From a checkpoint of a small mixture-of-experts model trained on Wikipedia.
Size: 9 layers, width 224, vocabulary 20743, 41.1M parameters.
Experts: 48 SwiGLU neurons an expert, 6 picks a token, a softmax router, a shared expert of 64 neurons.
Training: 277M tokens, 4230 steps.
Below are experts of layer 4 (counted from 0) of a mixture-of-experts language model. Rows are named router (the router's row for the expert) and show model dimensions 112-223. Each number is 50 + 15 x the weight over its row's rms, rounded and kept within 0 to 99.
After each expert's rows: a language model's description of what the expert responds to. This comes from a sample of Wikipedia text that the model never trained on.

# expert 6
router:43 43 39 52 68 58 78 81 43 55 67 55 46 39 25 32 62 42 35 75 54 74 52 41 57 42 49 47 35 69 52 22 52 58 54 65 52 47 35 53 55 54 74 56 53 55 72 73 65 47 62 34 29 42 40 36 48 49 47 64 35 78 47 72 62 53 44 76 48 55 31 52 36 76 51 65 63 19 13 50 58 54 39 56 55 47 49 78 66 67 69 28 48 42 17 29 27 56 59 65 45 67 32 64 83 35 48 57 50 54 24 41
Descriptive adjectives of size, height, age or degree before nouns, such as high, small, large, low, upper, thicker.

# expert 15
router:79 25 55 58 68 37 69 62 64 33 52 35 48 45 51 64 53 37 13 74 38 18 49 42 37 65 44 48 52 32 59 78 28 76 36 76 53 55 57 49 59 51 62 72 43 38 60 53 50 53 28 67 31 65 60 48 40 77 80 49 49 79 46 32 43 49 28 36 66 47 34 53 57 31 55 54 45 60 59 17 64 66 51 48 52 40 65 70 69 52 62 79 40 48 52 41 49 53 45 56 45 71 52 45 70 69 59 39 59 61 47 65
Opening quote marks after "wrote:" in review quotations, plus table cell separators, single digits and colons in numeric or citation data.

# expert 27
router:56 38 45 40 37 62 84 38 49 06 79 42 37 36 55 41 09 49 57 37 54 45 52 50 55 74 28 57 50 44 49 41 85 58 69 57 58 51 62 48 70 52 45 35 26 32 25 58 41 63 25 51 44 56 63 49 58 63 45 27 51 50 87 48 63 66 61 75 45 61 63 73 74 58 69 23 64 56 64 30 76 36 78 40 65 58 79 64 49 45 26 82 86 57 49 55 46 34 37 40 33 55 39 27 55 63 38 32 42 53 53 39
Bare space tokens, often in tables or before years and numbers, and indentation spaces in football match scorer lines, plus en dashes.

# expert 4
router:34 33 58 35 30 49 76 30 53 68 64 35 46 79 43 13 45 37 20 63 33 61 55 39 39 28 82 52 70 49 61 49 63 63 46 44 44 59 59 25 68 66 55 74 50 55 44 31 61 45 30 30 19 69 44 33 59 45 71 51 67 66 66 73 46 59 68 67 56 44 31 42 80 24 51 49 43 40 50 33 74 58 67 70 35 22 59 24 67 47 82 48 59 45 36 54 50 47 36 56 50 54 59 61 73 25 49 56 63 42 55 49
Words opening a new clause or sentence, especially but, however, although, though, since, if, In; also list dashes and table pipes.

# expert 42
router:66 23 47 82 74 63 89 30 38 38 55 46 45 25 41 50 38 49 59 61 62 58 55 27 81 57 45 75 56 37 44 20 48 69 26 55 35 41 40 59 37 27 22 22 61 46 57 52 49 36 61 55 47 68 55 51 40 53 50 52 38 55 66 61 34 54 61 75 34 60 41 46 44 35 42 63 56 54 44 66 51 70 42 43 48 46 44 40 46 45 26 58 39 34 68 56 50 41 61 70 37 68 32 38 33 37 59 49 37 54 52 55
Adverbs and modifiers in sports and career narratives, such as later in two weeks later, more, better, first, debut.

# expert 26
router:71 35 26 47 85 47 83 43 64 32 59 48 32 16 31 60 38 74 38 86 51 75 38 42 69 49 45 56 41 45 55 40 51 59 43 32 67 71 55 40 23 54 50 30 57 65 62 60 42 37 44 65 28 65 71 40 54 61 56 45 70 64 75 34 50 14 57 31 57 67 65 75 35 82 48 36 00 44 60 36 41 46 69 36 41 46 63 39 56 72 70 43 33 40 32 60 50 62 71 48 66 70 17 32 55 49 52 60 43 53 47 55
Pipe separators, digits, dashes and symbols inside league tables, score grids and election results, e.g. GF, Pts, %, DNS.

# expert 46
router:27 41 76 38 40 41 26 74 27 37 57 40 42 43 78 44 35 47 54 67 41 60 69 42 60 52 37 34 44 69 41 60 77 43 46 27 25 60 33 47 51 60 38 35 67 39 48 31 50 64 63 71 64 85 64 49 61 50 29 74 49 49 70 75 26 36 47 39 53 67 54 62 45 66 46 60 57 54 53 16 52 57 56 51 74 41 57 71 34 31 52 64 58 44 52 36 50 63 26 57 18 38 48 78 43 54 54 65 31 48 34 52
Pieces inside names often after a capital initial, such as aid in Haidara and Haider, and in Khandekar; also was, is.

# expert 52
router:57 37 50 46 49 58 55 30 19 34 82 34 63 80 45 44 62 46 33 55 41 41 43 39 50 72 59 31 81 69 67 32 56 75 31 74 20 57 22 38 44 74 40 65 45 27 69 70 45 65 27 35 41 43 91 58 34 31 20 51 54 54 38 59 57 56 42 61 63 58 66 33 48 72 74 36 74 59 81 50 33 55 33 50 55 55 52 30 41 37 33 48 42 52 51 28 72 66 61 62 56 40 65 57 36 58 60 63 62 24 85 53
Tokens inside sports and election tables: pipes, host marker (H), country codes like RUS, GBR, scores, medalist, won.

# expert 39
router:53 48 59 59 28 47 39 35 43 52 32 70 42 75 62 69 50 30 57 56 52 38 64 51 41 56 48 50 64 52 56 32 38 63 55 55 59 44 73 71 50 59 42 52 55 69 19 48 57 26 53 53 28 56 40 72 58 41 54 77 71 69 64 76 50 45 48 68 45 83 30 37 52 49 44 81 31 58 50 36 55 54 42 47 52 60 54 32 48 27 25 73 40 59 55 56 71 65 34 86 73 75 20 45 49 44 74 21 45 34 53 65
Commas, semicolons, colons and closing parentheses after names in lists and tables, such as stadium names before city in sports schedules.

# expert 20
router:34 60 37 26 41 53 30 50 33 68 40 56 56 54 47 56 62 57 25 55 60 29 65 48 61 42 85 39 57 67 69 50 65 56 32 51 49 53 64 48 53 76 20 58 16 59 57 76 45 62 63 26 55 54 51 40 52 36 23 76 50 57 51 52 39 32 39 15 70 51 59 27 49 44 44 23 48 62 51 52 28 59 20 39 61 46 32 38 52 56 21 58 64 53 42 83 67 73 24 56 34 53 58 65 67 60 42 71 39 44 51 60
Sentence-ending periods, closing parentheses and quotation marks, often fused with commas, such as ," and )., in quoted speech or song titles.

# expert 49
router:76 26 70 65 39 51 57 33 53 33 48 49 29 32 72 43 46 73 54 67 54 51 45 45 60 67 73 60 62 55 45 77 64 47 70 38 61 53 60 51 65 37 65 32 44 30 44 47 55 59 50 46 53 44 54 48 53 59 37 56 58 60 62 33 67 40 66 61 60 42 71 43 66 74 63 64 68 79 67 50 64 19 72 39 52 61 52 61 57 43 33 65 42 54 48 59 56 68 55 45 35 37 45 31 64 59 45 29 29 92 50 25
Lone space tokens just before a number, mostly in census and results tables after a pipe, and in coordinates, dates and prices.

# expert 25
router:60 47 42 57 42 57 54 43 59 39 59 73 49 38 42 66 50 24 47 58 43 38 81 46 57 44 83 51 59 59 41 45 54 47 68 40 47 69 31 47 58 43 40 21 49 64 45 49 61 13 52 48 61 69 46 80 27 48 54 38 72 44 46 68 41 39 64 44 45 55 78 44 14 46 44 75 58 49 59 76 47 55 27 71 53 72 46 44 54 37 66 46 61 57 75 73 61 61 70 55 58 66 47 24 45 57 45 64 42 61 28 45
Forms of be and modals in prose, often opening a passive, such as was signed, has been limited, may be affected.